From a checkpoint of a small mixture-of-experts model trained on Wikipedia.
Size: 11 layers, width 320, 80.7M parameters.
Experts: 64 experts in each of 11 layers, 96 ReGLU neurons an expert, 4 picks a token, a softmax router.
Training: 1812M tokens, 13825 steps.
Below are experts of layer 3 (counted from 0) of a mixture-of-experts language model. Rows are named router (the router's row for the expert), gate (a neuron's input weights, with its number), up (a neuron's input weights, with its number), down (a neuron's output weights, with its number) and show model dimensions 192-255. Each number is 500 + 50 x the weight over its row's rms, rounded and kept within 0 to 999. Numbers have three digits each.
After each expert's rows: a language model's description of what the expert responds to; "gets" lists some tokens that make up at least twice as much of what it gets as of all text. This comes from a sample of Wikipedia text that the model never trained on. Tokens count by the router's weight.

# expert 43
router:454528469460513485556508439498460496601516482450523460482496563526559532509497538458431494537417576482586509511484572434534499465488517553481437488461544490510550612524563452504538429545532529
gate0:637443570566531480393504595473482514450557425504601569578445464454464568512580493440473401414479520524537505515482522495461542472511481409551539575475477453459512483517388515420477422511479574
up0:458498464517530567585490518528521567568443492462522487477550430509529483492488573574643606513543532512481459504542562454436450549545466499524510548563533570596497583485584471530420536507462519
down0:492436536502517492360546462440515499460582509504446516574487592428549459511612499436372493514433524488491512464476522556463530488474565440446479471452520530425535472514450468457523493501510509
gate1:447419427529516495492543453485479534534556478519454400455481508504485503557492489425648460497514529573530506615461465433504554438512516457390463525482565451483533559518519586509512494546490582
up1:558488479494561477470415465521502557573524552530473524512449550605609539487514480470528440458396496585514442525462475431483544564463467490487547475451506541511528454506516544524447572572455462
down1:454549497402530499426564440513434398415418524439503551507580462513499516479540571552484478590534428520509473487538495504504483599478402456575455471506644474384500499425422530384485525471463509
gate2:540442552541512490479524493401503539517415471527617578436489589413462517561484445512483532492555372474517413537484530487435398495460445453442437544546493357440493510438429519458489521484498504
up2:504463598521528443439488484426463533549533556476570464487468485609499499533556434527533558452513490504560534432536542519574508571496554494496572624496559538486437547519473565529516479371565507
down2:517508525437508438456524509579523447507441450510589517548493516518502464410473464431615486533518503496482450536492367573497504608513499400558376480540471449472577443446524406421421501536453469
Description: Sentence-final periods, pronouns and connectives in plot summaries, such as him, her, that he, tells, so, but.
gets: ".", " that", ", but", " to", " her", " the"

# expert 32
router:448590516492554528541450483525516434541482519550532477503522572507498576519567522466419511482456568497561497519461518500565470492500501512508428447504513467536590478497512441555532438489556514
gate0:463495445545481499470487523594471568491545544521412492463503493539444497586501497450552505567500496420516454529493481513457509491495466481443383438547520413560563502533491455553442406495533529
up0:416475436583512517545545529499522525463552427537442390538525504484493480565482470410481419557425641499553459602503445532451463472549449412472571487418478550423465524533527512484469559471483589
down0:554586580480416547427523464466531484533587516497589485513612495530475610465591534527429523578485553446495520501401455468527494651468546458437596517486503546576505547452525530475583502535549478
gate1:483492454543536488397586521569600508440497451550613496529459628508543509570496529512502547437525509474468518517455463490412481484571505606535499537444464494417507483484441560505565492529485440
up1:526541631506417399646483512476346475541476591485535531495488399513473501424460479448496476511511503476527427539613587442556550527493514466521462456501608544594452482544542562482439505535550541
down1:453545598507508522494467558553412511560503527503372532543520511511477554421519509459514471412500471544488521483503480519438531465445471482410596505496413570480579465550535544490472573462607543
gate2:468623564495442584549360543476498522428520504558528649452477467532439585498577467555532455543516468460394520503599447627490448467572554481466471501534451515564456472469509502425600473503495532
up2:489503519527443523465501501460447535604464513550562503512558410453505476507549402515459484497466505574435470454592475480515478519522472474377465539435495470548541455560555563495493574542531624
down2:526532470517475482577507472425436492532423438451448501582480451549428578464505524461513504442563524476397510497472479475490593503476561537436477481526452521493556436468509486456591484574484416
Description: Commas and punctuation after author surnames and initials in reference lists (Masursky, Harold,), plus commas inside large numbers and line ends in lists.
gets: ",", "),", " | ", ".", ":", "a,"

# expert 51
router:403540481445503534545407454592515470556544553489482513494476552573496545471498502522439542457470534396485545466401486502611567425536517515535464456530502450519555558558538444547553535545650518
gate0:527578553592502553463572578512559491581593390490449480522498423505448562515520461544493394504494417500503555529572422569429417435532513398454551429508454539398431460569547499465462525536509512
up0:521534513479538622515525494504554512501514398524556462497544443534536467452484490548458499595483589534489608381581479565452497435531439487498493513556535534495460527516548480468450437503516554
down0:453597507549517469499520474424467400452529479562506463467550422484471453574403595552501470481466421491609458525549460480388466452533494585524569389529553554491496494474507554460498480524512431
gate1:494557525621452519441459549434561440502593542596485520557482460524530530418472521534543455494496516556463580491445419459450520403548536477497494467622408486467496490458453423508394491474452526
up1:502462468518499568493489465429543478403507400438547443647540496553490467607522425452479503527536545486526542605550425601542431449485493548480487514490539477459482468579541540457571500575535539
down1:457543518550474511461442492516457509511522658493472439473577496457505602453423551507615468507491502548485641578577401441527463545504496532503614450586589465534474576465410522532490505430523526
gate2:520403499530489583473486491546488422476470592505458537471536474480577490503467498482470528447474492459442421531530441456525575562481565533520541516458574489523493618516471457533519430508455543
up2:510586497533466433450505515504536492572456357532494536591506567504495484479534474478491478549527592525532496577417467564501483454501499458576524469527415499465518452504505449491567531579566555
down2:511557492474522467540538578523457526514483456426491419518577516516497510480450530528480477581480531443411503544489491533538437467527495482422354558534507455508456466538446483520509571529455515
Description: Digits and number pieces in statistics, census percentages, coordinates, tables and dates, like 0.51%, 47°23′31″, 36.
gets: "0", "1", "2", "3", "4", "5"

# expert 1
router:374473563485551515547499446531423450499605550468437472500512494458464550486534525546525492497454521438489508456472501509549488422465528481425442510505652531571489570477585527539479466620480515
gate0:566482516536541595449497490366474599455386494548511468476538543489553536457493491580430463526463453586470452423510539434484500592472522547368498427454517515489497535502570448534408448473512472
up0:462456497537492471412540537441599507539455447497545453531422439546494492492640452487449422417483573569533438492471490563494436434502416555527539544430347471523536513490532536491433603474556530
down0:503488506425474464496439538439451533505505524360579542377535518436491512486432465441594434518493517486593606444465529483513623556515460456553437502515475501471468544412518491427602477429437416
gate1:382430502545530542532528509518588528514406417474404538596603485482451523492514459528486598481550471577499500456534467473536492497447509433331434466500515505410421459394543475441475491499552497
up1:512554471668515514493483506526443547459539571553474477425590384456498514538577481388511438570549488520479541565454461503469517481526558498451486420428523602497505589497501438444436578433483462
down1:604407467507435427583580583438482527562448481475527480466547587563541513414511488544479512424557501509457520411548525495538525489482500584478538513482459537580426545521561487552568487472457488
gate2:409495516444481505482596532527502466471505573484511459531550483404524469552613490421484391444466456588483456488503521539501445587422437466482475494536457570510455463504492443539432509503343514
up2:524507593454460491572457447520390485493507553429355519524605517480504560463433567489503487485489495480540511504491496533581395533475519433528473510502525513515602389535471488531502594457415545
down2:480494460570406417582546453455532615473559446586490531478505490537468510522441326415455519535508461517452519444549620427506607478412420508525471544501507459480498540440513541455496483539484516
Description: Short word pieces inside proper names and foreign words, such as Nov-at-o, Tol-ki-en, Tor-ah, St-alin, and the ut of statutory.
gets: "at", "it", "ar", "et", "t", "ut"

# expert 15
router:404522408521493531565471412546456506572514497560492467470482518510543594516580582507475523544397527480550518456439491449533516413544514568497481510488528459542529566589514429522494457515605492
gate0:499515443451490483468543428498415512459534547536528549562436454536493479557505476552522500484558537562488436514455526514540515578503442571511497486520562424542438469478480419512505567467538350
up0:498441513516499550549385498515652484488447482455512522474565506481555551460494422417432483550376437459512508453568521500498491461480635480406512531426504559501535493498508546443546392480517596
down0:538561470452480547474441454490538556524538497521520483579519537515559452433469555543452557469477464411501382405407504470627535573525478516414500423503501556562509614495468453521482530570476460
gate1:549480522499507471430567560560510534592479483451551532534448457453493469509573428513424519432457454451494404412569457494394576539456564426541518589560561409553566493538493452450422562432483441
up1:555523493439447486499582564470538500468518422465461444492503598443474603451444550463571439454578553484469545584463549412556506482541422474503469317447524579393484521448478507523548452589527560
down1:515493492459534450480464619550530527499546503502470490475476524522532480602571478437455408572535386539560566446584421449475486430500595488461534587481540444523472567525472493448453462510559486
gate2:588541529532567644548514473533487551432488417452413511462439511531436558466542535421499372482472480523426487459509522387516511485449450500486516475445433504534469488543489471535501418512612461
up2:492514520482512530598507448438376524505437465475400527509399458474529518497497533501408424519483467555475514397437535458527456524478551535503522563508527486536540431519466451444478445530497499
down2:496509483464541481572351477515539494416555515561501485572523507451389526528514361521492452516499481503485509446591411487568497473516510472521495443461471546503574535413457493551528503497496475
Description: Pipes, semicolons and line breaks that split cells in sports results and stats tables, like "; 3rd", "| 1.", "| DF".
gets: " | ", "| ", "; ", "\n", " |", ";"

# expert 53
router:483519466445525539556417458556502496535548563504500449449529588561536502505525484499434512507475487372497554454411487457532499474536510484464484451534542479555533486580558530521562424550595472
gate0:479583507433495556509525507490565486447447506534527505512502517516408377553458491597487484510454471484490483541421477455488428500385415560587475563494486437581566462424438575519580352451434475
up0:474535517439464518482563561525576519502477517537452511488507519505431405579440458585506464482509490491498420550467494424485441522427416546546481521545493398595534438420434578510534352415432450
down0:511575524562608530478479444514490527484505393553462538516575415558475521551484411419491589492512525525529479503483516535549464474502575592490564490542411473484537490525543497505501565487373537
gate1:477456458420514472516541470373441522589506476426533505484504455547499529536481530440437460567497476521513517520463501508514563498417486459537491357426585412555541513480457516483602479500543464
up1:558530510529425432477515477637518558495538361482381414520563530517490463457482542467507648490529469485564467534599492502522469543444408534500473520579432545513416469466574519553454405540467473
down1:420501461589534521415479532465509523407570492456510482528512561453487563543553383458591476474507437523513582527493608574454452512574478484472520466561581530556388471537483480495463526547496461
gate2:553414466502443477492589507450529480575486498493507548377414419459518465471486489523488586486470492479522424498581527420464546534566413515537538472479431513485478473543476525535359564371461515
up2:500418595507455570517484507519498447439544432539470425540574415560460588552509496444418478546516552490482420448510541543417510463489581463520465513499540446505565519469459557305584494548496529
down2:444505434522562452436553558484434491589441452495504545419410601536594526377487510561522501464465488439369526488532441570531490630456470509512494468556510418489435442453457453604484458387539467
Description: Degree and prime signs, arrows, Cyrillic and other non-Latin bytes, and numbers inside statistics tables such as percentages, vote counts.
gets: " ", ".", "°", "′", ",", ":"

# expert 2
router:408519498433538467544387504560477403537494564509553411462514519475504530482509540549506514540442517496552503453492518537504523466507538515537409473485533491457604548451537481458564490516549513
gate0:541478458449431509488481510490364467502474545524418511477508513461455556444434535457540551444462483484491554554527579477503536523457432549492494446566508500517487512424518426549393585457428502
up0:452484435519426483356515465589509495524543479490543550497578559479590555432508544483524555435411479490516522506524448443485487485529426544424493449444521561470478565425462521495471549527487478
down0:519475539431508510519467535529404477468513487524435487478554452481477516506484470512547399573504503527526518510572551481529551572491438486483561450458442537441540459562429539477400441399493538
gate1:501445552554525472616510466459506458514480517530516457564535530420453492483474498570434473466441517516474511476570494538501470556468489459429533458510563557531427603508548576470439505549526448
up1:541504444555523453440480510462500514512459559486551440494348438386531459579551505477468476543457495435539495362469451532553568452509462451493442554459522507445526414532557544574514528476573508
down1:524541527468480457496422555496538575505554510533536443459549463458484515503405532590514498448558535535473617496486485466635473471502533548601441485460460450504491489558486456486442537519434461
gate2:463494542470547578585464498523554542452469526455571509559447372429470489528521492547585436495570409469538543521460445450523482557514489435490605514440472474520583473460556604501546547508519632
up2:489543472513531517561410509463486462463475546523473452542591402460530529571537479460541521493606468426519601560460490418562481487526438422442474533527445515451564436498485592462556406493534541
down2:611388540450443471513541512437581534573468465609549506472470501570503469561533527466486523385516509531538486463474505559440451455545480461539543440542574474488443441505428494472430529531432412
Description: First digit of years after birth, death or founding markers (born '1'966, died '1'928), plus byte pieces of Chinese, Japanese and Thai script.
gets: "1", "2", "i", ", ", "in", " in "

# expert 22
router:451583516447563503588453445518460496550494491509518508494510528547577495427520605519431495520491550498547437476452558462519494462452491542446420534502543447520506568544554504520541432551553475
gate0:512404495535487451466523432458546583503510488495471624495444601457449496559529495417558496495410475544490468561430397520503419498539508505483418450532452524413510507444473419487560488505522520
up0:470540523486551466530461615562521489464448547417513452570543459573551497497437623554433450491520519442458530485565563488594547421494447482510636512477429473600512420518505556499480526515413469
down0:486596431424481587553527435432492510532521536493628470461553399398515536522520476541409394503539467535462511474485518474529472559511521518474479562540488438485524454516511614534523506540492425
gate1:505439586577524475602580529417452546543505485533501540598463507507472509534512573447567489540447465424437461379465476619485362469472499514532447448396447442586487512451465487452468621526435480
up1:536470593542540465606542544419460500524512547465474558584401435516516497515465533506600468539477569447441477377528473544520379527478417521485434451357459421551496443465467538497482576567410495
down1:545489516415451509506569481527524458536429510559516483544542525498376581566478556566455596464549544445486514506449534431528561459509569450476503601485543460500500576385431556514513486460502526
gate2:516509553515577523560440451450605500405538511620467425416426510557601513478463504591465453406437607499485489562467483517539395519474486549483411571488529478463503514570423563458473418503505520
up2:477436531587485523460550625501503525538445431448572451528476490523422568526444447473548490492430450462530462530429565529494517453576522545545605484516404536429509450514506556571412548476532499
down2:500501459431513534527531440487492487428568506481401505428509469481539390392538526500548478526604585606529503477590529507487488585397550424449378535526514425453525564487543482475587433504515533
Description: Indefinite articles and was, is, has, his in narrative sentences, especially after verbs like form, create, build, e.g. form a.
gets: " a", " an", " was", " as a", ", a", "'s"